From a checkpoint of a small mixture-of-experts model trained on Wikipedia.
Size: vocabulary 4565, 4.05M parameters.
Experts: 48 SwiGLU neurons an expert, a sigmoid router, a shared expert of 128 neurons.
Training: 309M tokens, 4722 steps.
Below are experts of layer 8 (counted from 0) of a mixture-of-experts language model. Rows are named router (the router's row for the expert) and show model dimensions 0-127. Each number is 128 + 24 x the weight over its row's rms, rounded and kept within 0 to 255. Numbers have three digits each.
After each expert's rows: "mostly gets" lists some tokens that are sent to it at least half of the time. This comes from a sample of Wikipedia text that the model never trained on.

# expert 3
router:163145090105076141124108170159119139125124130133076102118142159119149120095128095110110117125125123143130088156113157143110077116110111079078127099115142182164121117125111082097134121139138140127085130123143102164125136093134128197148140122132134115112145118132114132166106124114161093089135133106162113112141151120124107122138081124078130115152148152139183118128098151137127128157149
mostly gets: " won", " dep", " f", " Apps", " DF", " given"

# expert 4
router:150153087112110148054125113128154115109105153112177171122110119130109157138146110105101119141190119092128155104153139129078111138138116187168130131137135094121129116152158121103142087129169117114139146155140159164163103150114115159157122115116130131124145153115171076118117179129151104139156111116146097133159076127149117118108166137144112131126142124129128151119159131155128128125149
mostly gets: "ara", "ana", " music", " Art", "ya", " British"

# expert 0
router:108137132119100135127151176108128128127136148124179116106139106139138122122127096115124110150104133113139120137122105121116130097131115155126107148105111147137138127121128127082161136175133131120130136155132170121106139172094118096188124091131129119068122130127124119128127161119174112177169102133132107178180119141145170127116135083111119082147101134133148090084201139140138076108133
mostly gets: " his", " its", " a", " their", " her", " two"

# expert 2
router:142069117098109151131123116118152142101111141150158129113095065096133135102125132167101112124125128101117099108150120136138122131125099106125108110179143106123116165110132140166162142114131178159143153150124108157142153094136099107141096121167088142116151141131122121142123132132106141148128089165113099151146120133116190131162121116135081114144208091167128096114145149139149117126153
mostly gets: " well", " years", "st", "is", " sup", " present"

# expert 1
router:083145152148135076141108112131099159159149123171080129135162164141120148124090080112162119135146109145097130118081124119138121112096193099089151124110112146141110131108144094176092176143102150108110130107104123122105133103134128182126156146119107107169124109112106168118165120114088137081128138128133141134120133100086124126133129110122125136116106121111128098099108161116143137135092
mostly gets: "\"", "==", "′", " Total", "″W", "|---|---|---|---|\n"

# expert 9
router:091107182117117176130167159122166142105167128112124171140111117114100134150136146115152092131092121134144155093110123094158127113132148091102107160098159135146141177150147152085144104135119137128113138144112092079110125116145138168156115149110153153157150109111161124179133141146156150133125139104126095121125073117142110120138170128152139108172099147127150094151127090134127111115094
mostly gets: "–", " ", " rec", " −", " [", " ass"

# expert 5
router:142132097129079126083117099136155120117138150105176135121120100144144138151140103119103140117159097090121146127127124163113133183165120193170102096117134085131147147119151136109135120144152142123141110136156109199186130162083115117133109106114144162131124140112134091120106180129147130156140135104116116133152084115149157141113142172134110124102148088163150135131129152155135142111147
mostly gets: " River", " School", " Thomas", " King", " Hill", "ler"

# expert 7
router:135084153153152111137142164112081158140146110094119113120132145138072140081128138183131152094076134145127095125121135118131161179131119139147124143089143110087153108149092114145078116079122112119143120081133132124134122087168127122171122149093156160169124168133130124117145135116121132119127140153120130107110152160090151101120136132124152155104115135151123144139149116102146190120118
mostly gets: "\\", "ö", "ä", " MF", "rit", "olog"

# expert 6
router:155091175075148132142099124129085101089099107127113122140086080142112093118143171100137167124159116161157131140109084144090122105132115131134171101102154105115138075129127134153109093110097102149153146086154149092112117143131133118082121109103097145128141116163135126170135122094143145160120138121138138128137104110183115149141128120096158114113117135112129180119130141127113156121125
mostly gets: " and", ",", " was", " as", " to", " from"

# expert 8
router:136137130108112150098182076121142085117160132138137142074075140153173118112159137102094124097149134119143148127131149154118116145121108146162117120148117116139134124130108150134142116109148131153175137151108140157176166103122153084128155123128109122097133107121158110126081125112129117155162095099119095127175111116189116125069101137125148114128184109141124118138156093119100123121147
mostly gets: " New", " K", " Y", "ip", " Z", " Mar"

# expert 10
router:136163132144170128120156087135133121152111117152139129137120158079129128169128171134105113131144154113151122117163101137158112119136116157102108173165137151117100144156155131098178159165109114154124155145141152119162131143120141117067107116124184105099077125122137099134138088181125147115109147125123147121104146115083106131119128132132118133110128123114108174120092139090107071165135
mostly gets: ".\n\n", ").", ".\n", "\".", ".\"", " ph"

# expert 11
router:150127126160127121156090153139160117139081092130158142126142132127172112147115146136150130120132104117105132094159150098136113098159122115158160125131100109149102161102124127155106139162127136145146085164095090114075115182115128099129125108143089120102165115113093156073109116160151108168106157129128171119138173162144109142140137149152095127136134136106088113149125107171130102097130
mostly gets: " g", " fl", " sh", "eng", " dis", " John"